config.yaml
normalize_top_k: false
router_z_loss: 0.001
router_bias: true
norm: "rmsnorm"
init_std_up: 0.0419
beta2: 0.95
lr_head: 0.00912
warmup_steps: 200
decay_fraction: 0.684
final_lr_fraction: 0.0
steps: 8173
Below are experts of layer 8 (counted from 0) of a mixture-of-experts language model. Rows are named router (the router's row for the expert), gate (a neuron's input weights, with its number), up (a neuron's input weights, with its number) and show model dimensions 0-159. Each number is 500 + 25 x the weight over its row's rms, rounded and kept within 0 to 999. Numbers have three digits each.
Before each expert's rows: a language model's description of what the expert responds to. This comes from a sample of Wikipedia text that the model never trained on.

# expert 9
It responds to: Word-initial pieces. Lowercase word-start pieces, often after a single letter or just beginning a word, such as un, sp, w, sh, as in beyond, begins, bridges.
router:489526479495497497487478529465512501488497450500518525507516506511513519516535458495522492519480535532500505466455504503488496469470526504522518502550520528497472480510492504523502523479493487507494448521529439515523525485512475485467479567509518477485530478448483514521504493546480487524520497576474501467472517541508473531484475521536512535494491510534529504490451518534517490509512524518498510521461530551452492533519515523521444480468522515464502473522506501519499491521466483
gate3:510501507493458478528476516490486471516469431505540484480467468511478482430464565557520470490452493476514491445494474493504522510521493446516470484514486485478517496516457484495542473508509497507524468484517487484477505512481509461471511533528487478469482450483516499492448520504469465503495497488508511492474493488516502487503486507508502517480551517459570469506479526531471510516465528513484491485500530525462517506511523494538528483525498481455514503530520486509483488497514492
up3:513518538490487527498488465482466521483525563508461485491465523483479536500457472500504482486450505486549484555475481512482503533512489496531548485487513498513532482551525478552478494482478541497473490517522531516529508472510515492468531486461535508490527472501474483477539523519501528503562534509517514495516500508513448531491544496464496509531505487488510445496478535490526488488515476496489535476503525503470520516504503511537477477516463507499544550484513511503494531467506532
gate4:543538515507489511489496467453516486521494446453484497495534514463557517486489498516535521488481501528493440476492538517511466482476505521551508498499517514490483476482534506516539486510494509539452525469486533476503527471528512495501500497496490493477543533487488473521479506547490482533484501517524507459517496477454505511461460522507512465472477492507497481533507489563498489438515486462505499527501509490471493543454475499480464521465491485478496522504521485506506547459461504
up4:449493525522542498491470490500519545513512504520541536495503450476509513550499486504492535534500494507496503493523522444509497479481493533490522489520531466528498488521539517489481511443494512499502506499539479503542495507551496499501520501482492506478489498486491514474514510530488525483502495499504499523509486509523534506472482504491513473512459505492518556513472511479490485451504485480478537579486522525512473505508594508563484498478486503514468443536502511509481497565472500
gate5:489529556515479481538459486474460493501488519472476521522526516478462491516517491526436465508484524503494507504472489533499522522537465475508490505550556501527521481496482523497540510496519489510479490481484492522522479481506521532522493537522500484497487510482472474500491490531459511527543481481509503534521517471529536503475484519485493518475527512528533467525461523519464495534500508532528509429498528488484541494488451478527518559442527488501550480524497497517527480492492493
up5:504515519496483472511465481514515479445495528491539486540496515503477534489465480515500465520507500499487474513462454507510469496485517462491482476503525465512483499536502485511470505501494497456542499528489443485497488523513469521495483499480508514501473479504531436524466471444497509456566478510488487519466457512484466471494505500505506492493479500481498517497517509539521531490489488468479488513541523537477485481506537448535528484466503518473548490449532502472474533543484550
gate6:485481450525505533475523526472500480442498500470529494484502471485519486472504484493533539526477503474472536475472499489497492499530465489503494495505531467477495510486494538460484476521514506480511510484485483478502454520495482529536545525468466509530479474494482525499474544556517478508448475458490528509498497490501458508467515508560492478510548499523537476458499544499477535520504514484517485492474487481482498555551483492564473516461516508487498472522510508474488474496524472
up6:489461473474500507491542496478499532469507527488471483534465475478484494472501510464545483535497522455451557512525489477493471486517505519501508487493523454540470538485513481463498518524468463524503533508547481506497492487541478502475516494478507463512525481500491524534463521551514497470470481492484499524516472520525460487474518496528516488458542505514508491470509530465514513469494459450485497503452517453472528531532505508519493513521478527447491472490494482516525487454486492
gate7:519466486511490501466464543478546482472487489490531520516521506534469514502518525475513501502477501498468479531477535500472529466507478470525499514512459486520478503542490496507486467513471496543475534533452523482463491484502501497500519496508512516533520445488498435507496505503518500541480507511474517536438460498521528505513472524458540505509505490547538449500494472503515454480511508511456519515473512499518541510496453505497470512481496508520495532538520567487465475473519501
up7:485478514511506481473499503487469504478493468459508450468517496521461529506463518500483453534491453499474516462516479535513448488501515471515523497480502526524504505465502507507505483509470476532506517502470529479470481530503483513554489515495502506455520494514505478521501495518490497497458486510554474569506493449538498479491525496463496460483501495529521465466538526501483472575467453509507500537464500490510497550528527486493479465462505485537484524500485500485482470471522526
gate8:474496477519460519522471454500462501492529491487527498547508560446507512563499449531524505525523493473531498486487458520503553526449497513519491514502521486470536466471504493485535467498472471489511506524500524499475518498530494471477485507488510508511510524507544568529498511525469501477491516512483495475525481482502547514487487496513524504483512546536529480486526518467542525480501496485496516459466500471498525520481494543539487457521479492483492526502448521502498475467530491
up8:514481500482499489474497487490500479552516505506475482507499505534522507527505536515484493498475465521520545517500516467489498437492473471504501485476492530486529468553474516511485452524491486526475555479496544514476487492491501499537519484518509528523567483512470518527509527483551461491477488457540454528485507517448493485482498509551484511486489527538510481498502525493473520501486527492521475490485523461424517498493523439550531494504529487501516498463519499481498532499528486
gate9:522490488443509496511445466485491541516498521527534480483506524496474490508495557516500495502489460483477468456502530505539461485529549508470501512483506490479502477501509492476486476502464521465467468531557526479523482495501505563556495490458507492487474476534480517503491476519486500477523512507556471488529482457507503503501514494488492467491501470490464532502507508494482514483516513492503479524554489499536481500553449524450516497492525461501468460465510441494518500492508515
up9:525444499518489508466489535495527522454541518516541494516503518498470499494479502500485550523503478495514471503522450523489510535510515504501447492435501486490549466503500480470481517525513469506487472447520444531473536540498487513518501510463518518468487497509511511488526521530469512486517485487522508531552514528486523516506510477511476502481448515517495499511534520482469544517466496502494468467465473471520492477482481484513530489526503479510556510472488494459476527496517566
gate10:532514478512500485468556528478500467485515544549517485506466502488501467502547486493526479511481490523514530511541535503511475512501480492497465481508474470476485503511513555475521493480501510499514509532502519504492477441492543508509529554528510483473489519544498515508519508459503518511512485516530490492510438519524517485461467482513551473463521545462481493536468485508499482467543522542458484517494508488503510535510447517480517525511488500545488484555458486526535479515505504
up10:479484524528495490472545518513540461494517472485498458502487485468492492491483518496476511533480544492487494485442468486440497441534533475467470482525483495485503456485527507468494524506460505463506479485473496519550551533502520494491496522479511535513494537490492483483523495523495508506510530510517467508526534502498484513497493521499489503484488480495465533490455491510504544509478490522536490475508496531499471531470494482497502501541513457553518461477560503568521480525510552
gate11:494505518514471487508519482471496508527529486514512469453550491530542513486464493492501472504504564483540522504485493492491507525526537484502508487562467495474540488535540484528540510504455534522515508544457476526513516484517500534526453523516522523544509443456478482536500451478507513535505475471485521486473496473523512501509482502523511483479498516502490480496484559457542502477531494475507470527471482525523541477506479490510528500458512485510496472544476480524491489514505512
up11:492503490522499514493474488517487500480515490462504548487505503459471545518521517512532459465537462479498519561484479512484487495514473547512555487488519499481453533522551498494501491490477497501478469493504498515530476524496491490510516487501462483532499518520509497533455459471455509524556517487551509501489464502557480501483501504531497517488463468485517535504555544475482511541494484494498552496514500506447473486480521480483483546516498520492526514455498532466512480472510530
gate12:484513526479483454483517499548477446518493479502475512507499532508532477510525492449530455477507446512507492500513496511546479509459498495540488492479483495487505520485478505525554457526492533516506522492506506507478525497496520438469510560516453472475504484491528488506540529519528497505471502483490470478461541512479471482512480497494547506471468513513533466465514467497501507464490508501520494543542555493500509514494536478519491495499481500489509534481476547501530529526506438
up12:524494482527519495472472510525522469507481498481561486498504535505482515490458508485505508515536507491502512497499489503511467533507515496498485541475508515513450503527495500531553447503504477506447507479552498507462526522546520454486476490519520528502531473494531497528456483513510528512559500520510530506501549507523463527466511511463490505476468518491500467508497513497491509505455461463498551471526529519497518505496527504524453481491521523512531514473483522447444552488538501
gate13:518482504517478495526509532438466519525505515506498518485531480517494486522491535472475504531490455441498505468478533515444514519515543451518516492499458447482515496454497506484516464512465483461504500485508467505489512521533533485474478508501464511505482487553509452496481513509516497444468527491492526458546490497483485493503538493526461495490467515475524487475473521474483512474459511480528509492521530509496487474493516499515532474514544492512513492468480517511560548492542519
up13:483540487502481535498511473536544489511486482477457509522543484501494484513527475519498503501544499486485460492482477502574506439477481494505464490450523532530520530492482508508489462518476515505549492499533508492478450516489447538502503442495512474464456538481487516480527449506526520520521525495488510518502489437529474473491523525505526485469463488499511502475504500507477501500443553504537501524512474484476500511525491473523468493514470510514501496505468492508511490451495509
gate14:517492488529490467482539510485488467522492474483521512481519517528528543538540458496531476505483485539503498512478530482505501485506473520482533456511492524506512516513528464517517490511538549478465507516453471535488550497490522504476525525481492514473450500468469459531501524510485477487487455525458504501509537528489522490501475512502522522536452478501459464535533496484494471534455552485479493497475512523485531524469462506517482500467547502487484559510515476504520526500508538
up14:493542572506492457428522500510496515531523522505521486494492491500478512464497510539498499486483499523481490488494483496478489510469509477510497510452537518485520521510502486470557516475446477494489485467518543503456491531529482540491470486484481490502507486522543507465543488503538473493510467507499461521506494477544512452501456485489504458491487557484541502479503557497507496470504494504495454514483507505507456468486509492482493462487440523491531495479535496520504528465515531
gate15:505502493523551528465512483506495504510457485488506512515478496491437504532501486525515506467493511526488493497462535517531533453501520455509490484525544499520484486490462496490482524466455513513480493497479470473439539459488522526465486518520502504551524512487541485503498461539513459501468482524463564517476485516489524507524474534508462497479488521480513498500492486491481544531497541525464556519471501505494488456541499495526521527477497529542518457471494524491513497523503514
up15:464535518481489510553488518529497537490475492523517482512512529517466515499561517493521504508482504466461499488469486478509487468534556524494499513544515531484495467501489494508514502502454526472475473524482493475516504452488463521454508511490491500515509468505530514547513521514484487516525514519481470494463486488499536492566554499520505518506511472510511515549455511519461537473522460489522571482499478513496543470497490496478522537490516514510480505455519508506501567520496487
gate16:474521453464508467516468509532480479518464454451484565503487485491515529504551483504503496527504499524512561515500533448513529529514502509501493495507482450502523494525495501511514478480516479536492496463458523501502468534457523481517495541504493521490482516489445520488448531488513459540509492478518530509473513521521562463484466511503550500494522475494551524507493502483509487508491538519489443483485522487466525500481518473549500499522483498523499464527493506492484483488490483
up16:531477525502504470527538480493527483507458526491471437480505492505500459502478524503507502528458481518489527475496487496505517511518509449497533507475507521513487461527511562494478494460484509448497517515509452503460531460526471526482509439481505483502473482508508513509503500492471538489486500491486506479497495467489496535490496513489502495492434531463528509498513497541507492530480505559502509515495472472499488524536475474524466503492511512496540524503591447523538489518511532

# expert 15
It responds to: Years and bio openings. Sentence- and parenthesis-opening tokens: first digits of years after (, In or The, plus also/alias in bio parentheticals, section headers.
router:489513454479486509492486527444485489502495506475510539542520484488503509507476441515560511486474520526485446483457477460459528473472487510509488489526541515471483482492463502504504509495515461522518486516520500533519523488507517517490460537478505479503488515492526474512519484537497496510501505528464512461471524549538519522531516489516496504511499502514500478486507520556522525534534507459478503499445504454466461505536548443545496512472504474488503476496492521548517501461485501
gate4:499513487518475493498476496497502546446524532488515486564493491507521499506439498515477483519500453502485434498483507507520496488525501513471476437523531500487522461523501505551492473515487488517490511508494508502544512428487444498500498513474512506480509499478510535502496473509525462529505511535488482505482476517524476494483519493491465490484525504527540496519473489532499497416473485471510491499551516535514533482547508539502508516519517462513536468482499532522518537503476466
up4:514533547503489505485497498487484496536537472481471528503513474508504490528517539503463534505496559517506539499513525522501488461523535472441522532475483534497451507467502521518495506486482506486525477491524522479514499513580525512506502508541540480534481463531456462521475516521486524470486535503567513484502503516511484526489530503529505528521513494475493548518477481530524502498516508503515467498447465534489477547509523484476484521528509477499453500503529477502468467503520500
gate5:500529476511495500519497542518457534474507499462450504484522538496513550483503524478544495488491465476438463541483498485494522484523489498463485531503502491498487501526530475493496467472552489490499488519474477549537499525504474500514466511519537540518470531493486481522487467493501488443473515480479520489524497536458512515489552480500539518447475483478511475534507492500496462490454509465491452502490504469501483523506515482437501507476517517475509449525518513518534533510483490
up5:473524530529500496484506529458537502525533506543531478472503514523515481473478490473452509531502560483490476482520473535481492520537506462517446492506459462482498435476489505518453487501499499478485486502517505472465535509492499536497469527493485503483514526524528503511482557463507503483529497502505449468497472477546492507462493483482490517498522494483532473491460501520443493462498489476513487474528525507553544473552490522493541521484496511494502486508531473515500464528523504
gate6:496534489505503518550491466487478527534496483522515532470497524463491488540488526474505500483481489533494497509497471515560510466466506483499507479579511514478481525466460464482518485450521519530472456508489469475534499443527529503524490488499508509492514458514481468512504531525477460465489480525530524456497515496498484527551523526491499540513536537503515513482552514549495506486501497538531489501491490489455528513497483496513521510482481503518438501485499478512537488531475477
up6:504469510509467477453500530534494514523506480520506484495483522534535517515530493498507524477464523519486491474524443460488489522513505544495498503466473487536576498511529557487507507550507530468507542506533502505535518511478471479495500491509481472484467489510536498498488477470486532556518489487515488539475479493512504528453464519498518464503488468492477526525479487468504481522509504466527449482529493522480499512493498472492463447480541466523536482531499512458486486489446499
gate7:507457449527543567468495537496524472482520542533435508492513466502500480510537496463483524459506495479490491489459499505475496503552521486515494517492495479534531486488469507528492489493521439507538500503519492509530514499516522505488503505482493486472503518494531502509551497519534501475519507479498524502514492540505509487516521472552522493521492511559502485553505502510531553510516487492484495469462465472491501464527554479494477507525543470549530540482511512495481506490463509
up7:499497509513512522525524494515523489497473510537523530497498517482521487526535523478539507520520512511493545527535495521530495486474537498509520482479502527511424493483482516495515498502509522503487468488486523476521495486485536475498472503505520486479504529490470541512500551519473517500503466487515508471519503434515489486485477511435465482550528499465496569469468540508465461512490535489506469449542533526528529509510476486462509504486468527476441512498463538500519502499488545
gate8:448522480545477525493463518520501521515498479492503562460452475493519506523525521477511497508436517465545472496490526466502456524492459507475495508484529500489486531516492455506536492537486510530496493513449517530510489502503483487494473518472496486476483479472524472513525476558522508542494497518484537479512508501518517491524468535507525499510475474519446444528487492542518520504509491502514521519538496484460510533502452531508551522520525493487482522478529497518480540481505531
up8:465491501467519486509501506496502466493491503467549539528483488505459539539520472565456481489480491548522486502478478489485459524493473528489497493467483487502515497517471504500514497473524534491477513545502542497490525528503554479523510527487507541495488533484528450496493535500521518494465531498492543520512512528479531490480469524571531507510466463522445514519504512485501543500483502458511482471501559502508491526525523482508520491490482513482565514523498498472515537517503475
gate9:520479508475511499474471475488468509476489484496478545539473465462504515516521485507523542506553510503515489524494509513507543509471517458488488490512510530465486464490470525528482461536520506521528488531465497517497523504494487512516516503501530455499493491440480456483517501486555479466501499484492558502539495471489546455524475526543516458490559465550471502511505505529482476486498520481503498486436500485457495495488512466488481519475542492496521462496516522539512532481504492
up9:497482460532487522513526562550511431472522495488505491457526463486526488516514512519519508522491538528522500523538505546501491535473475461488506487482474454527519488478499530531518474502509517498473524482512535508500538498513484472485502477499532486517513501494487423523490521521534483505483534484467501539533482494462525571512526484491514501511504496535521526504484511502521513499510495486508481510452529479526554489497454514501495516478504520540460475531502529475535517481471531
gate10:515490480510516480468462517520509473507493493469496502466548440493538497500545462529512486504500496489518480524499513509489540540484513545529466488515489505496522491532477507470505532523498506547541518473483503495572469513498499521510524525498533533480489521498514477491439534527516463506498496497487511568516474538520509456482535525524540513453501552464502514470522521494534496539513462512472518521474492458477503508492522495528486504496487508478520471529520526458498476505462504
up10:498545538469496512483510487520497480504506484520492472480518550535517507538500511523480491518530495521475509519488468499487528469542477471511501511518457500500444520446491542492464494454543511472529499495505505505488499521482463525482519457504451481503544449518492494479507478475477511499498489527480462528541475473476521505511467503452525501510473468521508499495515470479553503461533547530503515500502523525499502534477529562469461473491482491527508470466483499507462491469534525
gate11:519499464482462469473558512483515530486458499513492492526506456505473487505526493541455468475522452473474469458445511525484554495473492506514462499474510452478485446505476480516515453483522530485469529541475475532492497461520503467521475504478496512472505544487547468477506527491520483523476466498493530511493493544499515483495491527526486506466526515495495505510462509477502510462477530500483509498481490476504522460503533440537531482500533485465476508488479497496513500466501493
up11:468487485472491511518514485486480503487497497531532497501494494473471513510516535498480475495504452521528479487452536455444536498460467504486471506474501487501448499491505468530511472495479484472440489502478514534489517482504449518483456496501543513475538479505521458490470521512481488534497516494503507482514492532503524495515458469509470513481537523484516558459495539470528512452503500548514497449479516498518454451471502493466520518497474494479513479506526442516527488469481494
gate12:436475494489493506523502520477486465509531508499477521471479492548499550506491490528532455501492555476495504499534493486512539489517510513541469469521533513467518472455483474536510484504492479484544533509494516467474539491477529533472435499454498446502530507487537448501517499478489487504492462481499545532491455481535504475514498494520491484495482516505510492510456517524537494494504492510475492492541486460479543509557521477494499507539513520490552487514486503518516471522497486
up12:503490508532478521524497522488453447502496487472490498504492495535504516476548459504512497496507522508504482502532545517491508498468490505492531497524511487494473513504523463515472477542517528498502496511511511465479547527512545486495528495531479505498477481469442469549543501519508545483501462459522522414482516529521483511503486560472501503507519489497532493517537502472466547486491535472452522460500521524513505499491491515489538552501504540497502511481493536490530470450496503
gate13:499506461516476475484485502476492504532510525491489473538517475444491483527458475519524486483482486520514457510480510496507530493510470506502456466508558468497525509501519468549541505494453491516519488539467507512505483490517531533491500504427494514493493512536493458470458479514524468500485486473529540516497484540533543475524478485496538473480449476507528480486510528497488495495538530502476509524521474471499480524469487445500503519488517520519502482506522541558532539491513473
up13:527469480486498493502490497458475456456545508523482489534516530473449550517462516490501470476517505522515528501553506516465485497469487503488493519505528462462502514462486503503510489494505503527506506541503516502476484462505513524529534498482521468543509540544506457484508498501542484462494487506496539490540523572481502544447519479517522502501492485499498491527512491494525475475513505464475489542510474498482487467484526427528472495525499498479529460497560474508487489498511484
gate14:505437503503477477522466493490515491538454515475508557481472491517481495450487474460503525471475499482500505504487530555493552502474453508479513496536530504530511520530506475480499491458469491492490514485546526505470502501519518482491470518494499481542502475495483488465476490577479546486521486506504539511507502490533540524483518502510530509515491520440483466486471480481510506484486532497493504501500546465515485485517498455547513520462502507495478468443535477507511500470537476
up14:470476495465548526531526475481505504513453423483505522504464493490476474517524508477465501502483494481529454516492520514476496498523499530501532536470528490516473497491481513500517545536543511484518545512497468468476507490503481503529512512501508501552504508496497498516533492501515458498526479511547450518480516532468503459511456459503486509479521493520463509530525439491504476481499509530564526462529506513475493537459532521469508478487485535491495487504491463478491482489490553
gate15:487482503465444492458519511502501495531511512508502499487518510458496521518495478519513498508483489552490469487507520482498456494519482498461495506505462454501486475527480500490519516509500465532487466524471501470532524473527516488436527527456509514525482537452495498545497473499493510505472475562505497513504502493519501518528486547506531485470541508521542444498513462517516537494541516485502500456467544517461501486506550478522510527451503495531485459474467530496508497547470486
up15:486503509516530427514486524495511549499499527504529494563508507488479485505518507527482535528549473531511493502464484491516459474529481452479526513515458517468474459510507492483497510491514487506487499501531518487503553515495466528480483503457488455497504538470494484503518482497559499477487461498497524497538472490534511521519480504498510555483522532478534460518554510558495525507538486504505492524496470498546477494489545451501477511515499474514505466494528466505519505535509536
gate16:463497482500526551470501480505460445541509462488522531485465502472506490502479475502479462491514498531499452526527467498485467481452549489498528492498499550540526501506492516461533571525528512459501496542476513499498486529515563536467507504487482496494493539493487486498489484483484471512466510529491544456518518502512448510517507477519517512525484526538508456479506504482526500489445483492514505469467521527500520477505489504540520479507539506521473473536507531498479518502506496
up16:489490503501490528497456534566562499506490509463490537483493485517510508513508547512536546528461546514488513509553491511521542498508506491514522493488501509494496486533480513476486496527473486526521466454486543530479527509553459497496503495503490481499475485502497496525515482577491503500503499480503463492507508459493522486503498489478477470466497505536514491532494455513495466539507522504477507511533504533494552568516525507511490551478456513462499496479550492477534515529473513
gate17:473515497528473465548441534495480464526497535453511487549517505451485534490509488492499496530462511488493483534499455551506507527492511498512517500495452456511503501514485461504479466506481500509513509452483515492501502487518490476506504533480511496497485545470528475497507479548523477477533481539505561486484467527518506490532468479473515525514482492504440432484510507528477519494521505482442467511491512484473485495494492528493492499511549501503512480513526539464507444487487515
up17:493537515497511497475494551542497520513426486522504488445458515490468486503536517491491513513480499481510517487483502493495534476518480477506501535510468513538537522522524488484476452470513497476509488495513509533525481557457487486496466475502506470544526563485490478507503534482464513551481512465454498526498455529500505560485536513484500512500517492532548472484468505496495518530523523515478488446507488468536476491490534503503550502497517506501526524492468499464501462501512483

# expert 13
It responds to: Prepositions and function words. Prepositions, articles and auxiliaries in running prose, especially after verbs like signed with, traded for, growth of the.
router:457515518510460475460501521488505529491455497484531535543526497510505495512500486490512474496479524499534479486486483507445494444488516542478516497523533530484473478450499507520437539477518500545516456510532490527521472471504464478500494487524494462521541518508519515476536522523469495504524505535492477475457534541517511512483476526488534516497468496538509505471500533508519492517513512458522514531498466478460465532529521462503492464481523510495466486529458512524529522492477535
gate4:470484525525489466469473461469503488493471537503518469490471429516495533515520509420491514488525494479542467488465557540500494511510505490510472508493502503528496470499531468473499487513479493549536475478480436485500538503500480495542523452489468489523472494520532540478478495482512494465494501500505525517475508516482508448459468506488520507510502488500504485497454474512491451485540483439498501486494468474511487504516506475451481492513513507511476446483495466511490517492489496
up4:469456544494535502541479469478462522496464503469537511507523526483523518499503498511508516476491500497503495484508510562479517475505493453520519497499489497478541487524506474494512520525498540531486528513475461546496458512504482476491487550505517532534537491517511525509494582483541481505529481507483480492467511507524474541440509522474505536505498501482486506520499510460487497476525493460511518519536517466506475540477469490499513449446473472503445478510517484485494540488511470
gate5:502474466489484518501497480500454472497482532558508513514465459492479493507518503465503463509493499487522490495481513487539545489485490475490477464525513510528473520458507496495516501541472508501515535567472497471483527451538466495490487482464494474546496485512510468513506462486498540514494497472525516518490478510519538489468513502518480485492440493508524476517503461463494482490490485517534536536471480454496522517515498480546507458453494527494482488546528483509519548480510572
up5:507437458539483528489488549488525479474512512513507512475486473480517528513509485482494478501482508482458479521513520460537465480492504456486456483527461498500490531506483484467471460549523481504518493471521486457487483481497507514490521491494488471513522491521520501510533511482455494476516519450489521551458491489501468487441501488503533508480439503472462477500507460492507499515460512526521524492478540474531475477507506547494450454467479522483501503464532482498526534502520521
gate6:505513446521493547502527494468541501496477492510499478523499500488424509480462475499467513520451530502475510516522544559533499486488493489499509485518493470478495471492482474474492534469496491526530506529489510536528467517545502542499485501503474488520518492470485487493491483544477490504487441505555500521493448518484509504465515489511496482508512470500542493468488485472485487456521526507510509479522461529497505491491502435460506524483519518522521504494457516496583492534518498
up6:488487541501477531459536480526468507520461483512497491471449499480539494533513485465474496492500473538517495486459522499496505478521485499500497483506507480542505490534543526496558480448504496457517484495528455504517478514508486457525540472498532515466504510451497524484494504458536515496484503468462513521495500482544526532483486538459467518514506541497463485506513497499499504506517537510495517507492512557505443506541514475512523511446500538497467496521518510495439522475473480
gate7:482484510499501495478492498474537536507499525488518476462540528519528518461526534540494503491522468498519465476487482483481496477505504500489515529514550519476481485510542500509497501488485514537471503545496508529525514491472521502512482489522488443513469503486474491536513488498532474507459502477528475430470497555518519502516491466478490486507524495488506505549513499482530555479460511481522485447506543520462485470488430480563512472538472519463530530491476502516506497504540484
up7:499523481484517508525513483540525519507483463494471512500473583491478497490531492505505496465525514467509487483516496473484521545526510476469535524481530539485547507520506545542492498504501493484510460572478486501500505428489524465510485546478506475465481482486452476489522491499514483464518510542513498467480498493493515503534533478444490496536526478501478540500467526491482531498475519499534547546510525507445503467512468485495523499500498524505492539494493514468491505514526505
gate8:479497481482465533501547510519541493499475500519514519454500497504593497525518462478486507517500475452554498505495480508529514477485467498488456491477458527502532484496525525480486484440495483516479504493504488477516505497527481489507496478503491537483482483476522543516507478488545495478518500521463491490499532502550502514553448510484491522510487513492494497541487477489549472527498513451511522499499462515487459477502526479499524544487540537529466457480533476503513490470461520
up8:497500548494560484508523514513516533494524509508470494493507514496500491523526503485542492532510472498493491491488454480442477494505507516482505480522555508449500525491504515501439473464533503511473514483541483547512493498468482479546513489504480511516529500546500463442469490528511508492515548531468507516529519517510531505472551582495456484515520466520475480541510508502458493484480495503484545497448493491472511474535499514507489525504496500494527526496474524479503489551493494
gate9:501484529502500530535534521493491472475484486519532512506468534468536525508505543467513493466481507522517553581460492534498497500447495449518523477521512507514481505491487502545495474510451492475458509497510513531491476528492507497488510495490538460481438506460494494465507512504489462562469523507491516521499534516508515499516491545477515472472471512532479520496531517529484495523495489522494470531538452483494500544480517476474559491496500514470477509544525481516516514490500506
up9:520523510477473480502523522437543509498571479493523517522501526514480506497456470555482516508516505522466501457489467474473512487524501503522511535530504498540518462497528497494496508512486510541578501487529530470516533510518508513480516501534455473501500471481526498519535496471489501487486498496487471519507504472469456534501515444484478462471529499493461503537512461532496494494507534504478513501485477494538518499533479524510451504519484486511533459472483561482476501525481490
gate10:505515531535488478510510549518506494481526488559491468500492497521518476489559493535471502512447504423487463522474510543485467489518527501496502500505475514529514548539505485519518534481467482501517505492513510499496526511521511507500468493521510461543527471510447491491460489488522491492515520520509544441487507506505496535545465456492479520482495527523538491474512460491530501540529478511472495524521536515497483460512507475510514519493484511517505548491463483456501515463494452
up10:494448468463515480491543503495443480511503487484461504507536530484535487487494482508503450497534490526472557483546474494522522543501470523524512514500537510502476477535467523501524498475537503484515521496518502518505517499490474469510467498487535466503499496530554491506502440555499488455507481504454448458514460494461499491468495490473500511519485508492469469495508514491459511480568526528529471497498492469505529496451481516497518487514500488459510494532510469524481511476482496
gate11:509502492492526512506479510507503483499507488528570494511541482501507478478533518511484493502484508504515506514520490533462502439513513467483487504534482479528502473488453514485474495482516521493526478474460461518497480515522504486516469465484490544465476551508460520456523467514523522485489497520508512496494493481487495486521494524551521497532466502513503442510480513496520507470524520512485540460443430508480462527521520469467552496507504487548504521511489531474495541527496574
up11:491496529544514522486560486482501532496501491519555468466485502480526491539513495508477494497482492530506539528476520509455516465505493498453465549550547493488468477470489491539489488479517491489502502505474501505497493462502549523496507488521503528526514524489480547485513413520479532506513486546487520471484515502464524491511499454532532516511516461537518459493524474509505505470467529507458504504462468518473477514479462498462517460520503521504456498492489500536508513485482497
gate12:479542521490493466523510483504511498484504505480497532492522482517509493541497483503494484455474502480459469519503473553514517462507524510495523545475490492492486532445538485513514551449523520483496537483497493514492487482527459509486483487502501494488491462455529537485541512506487484516510451538501488467487515512470473533475448480492486497509506493520479483494461499495521540502483525453533487504507452556489486469510548476456571496530503548485486552490497494509494517511461505
up12:505455503544463515503498532512502449476510489514515535501532511489465503495506502483528504485462496515494542552502486457482527536487528470508528520504510548521505467533478507487489495525532509509517490519460494512494496488509503480527448469526487519477540524557500538490522499489491500466500523459501487485551522498498511489495551463515511546469473501498508486561510460525551505529560489496474525522474511510511523484487507536492456508546524491509473508468513518489496445519529523
gate13:494539509510475474512505493477532503449489506452522505469480484501496474515491477495503482501486482488509522520506509493448495519499560518521520540537505495503490494481516475429499500462529506524510498500475543557525523512488537485474460512496488416497504486502529480487529499540499490509510516534502492477481503499493463502492491463488502448486454465509480497485455527491495486483489461512497476505500460486519539466518479464522412519529497525488507513494502508485553519486526461
up13:502464466470439521471496519537463536533502500496522517525529493518511505502484518495497506508494527491524500473494511486550478505503474517513509492512483522482500483483505526513444531532495528465482524517526489438486460472517501505481489522445520524449489522468522518524529495467547531484533497491499529513530484516505532485529469521528467508495479505515521506512532465479533526516499528496513469513453517489466506557439470497508510500471498504523481502493502454494492477485435558
gate14:498506547527513502511453538513419487515492497538525483515512524498498547505497519498512526503486493460502474503513493507459541447524495492513514525480525523534502561491465476543519486522484481560490533505472547506495497480482491489478493511489535500503520483474515527507525522471522495512510487527487523492475511506508504532536465521515530503499494454506508496512509508504511484570542520525547465447536516467532500522517501521486496513460502506511498580501525516507536497490499515
up14:496461535514519503487490490482461491501518492511529507472522536443512493487490517525477502452482540513508482516527543481496567469527494495501557485456565485525486500481499534504477455515475502500483516543457486490500504507465466478489521504538492483512502513464483469550515561528450499501485511517498467492498500507502543448552484535467507494494457533513523505509482470474483482500520477518533513484522531508509520526471495502508500477538519499487486499505535555507500497521532507
gate15:443491493521535533537470541531485464526503528467484500481506500491454495464530497471491476499500511497459526543492494513498502514465533503524475510510506496478465539494513466505512532492513519533494490510521467508527479525544509525477476510500471502509490477481450505499510542502510471532575461519500521508471490487515522466494517556534491501469483490486531521493505489484494537518462538529499553505479486534491493483589506473512538486518485500499475534474499480526545509492509508
up15:499516504505503506474512489488501458543459466522567520552528468487534515489487524505537555476503456499506515515547537510494540494510523507501500497486512533512487480463473496495537502489497499496527515511484527485483489494503474517532544560502516504512490562461503487519498461515515501492490529482464473532496469488522523508505540508521469506498538512527521486507481487470555490470486495492496495499411532532482484495469507509464480461531519502491449529521487519480500503538519527
gate16:479476533472548510501489485523510499497498508485515509552461484447496504532541458533550468512503474476536490523473465511487534474494507495449495474463506503539472534491500534500488496525510496469512520481557503507477505452517528498493501489514529482492519521506516448510498523468526499543534513490508551541503484493491505498525504476494576485555508507507469492471497478497509500511514465520521504505526519503509467497489481516549551537478536478534482496543529505507485505538473487
up16:467490490510462487520470471452490510522478491473493482442515512502519522520506473514469496484479501482515504483512543490521529502507471467501490533490520473517550522526471494462517511499503513553524489480439487497520514534472485500497449480512516496493547503537470490499541511473521474496527484551515533496525514504506506471529448501484517490521501544486513502467516551479472478522530544565525478455504500518506512501534523494505507511519503503594486500511531499510528511479526506
gate17:520495487487493534450533473486482541511512495492519474521540470478492512522536529506475492466501488484522495481492502537493486459518496445457490538531528499490442499477480497489481532476498524497533484468450477497515486484510499533529514480505495490517478489501484541471535532519498517508511500496492542505482500513476487510527465531468515459557472567470522504501466536433565478505517510497460516496484491511532445517483513479521497441536518519505491479512482505499494499483500520
up17:485514491498471521515482485486473524456505496526500549501496530450501526450505552444507488493463514521492473501498493468532499481499462505526518446477503508510476533489511499491531539487500511452520510523479495455527516498491492504477504497529553525511524470476496530539509502546475470516494474522507536574496508483487490514535538504528485517539500518499542495500541547468488504499504459481495512480499443512523538479478487487491505453468504481552511496537502512497495536516501462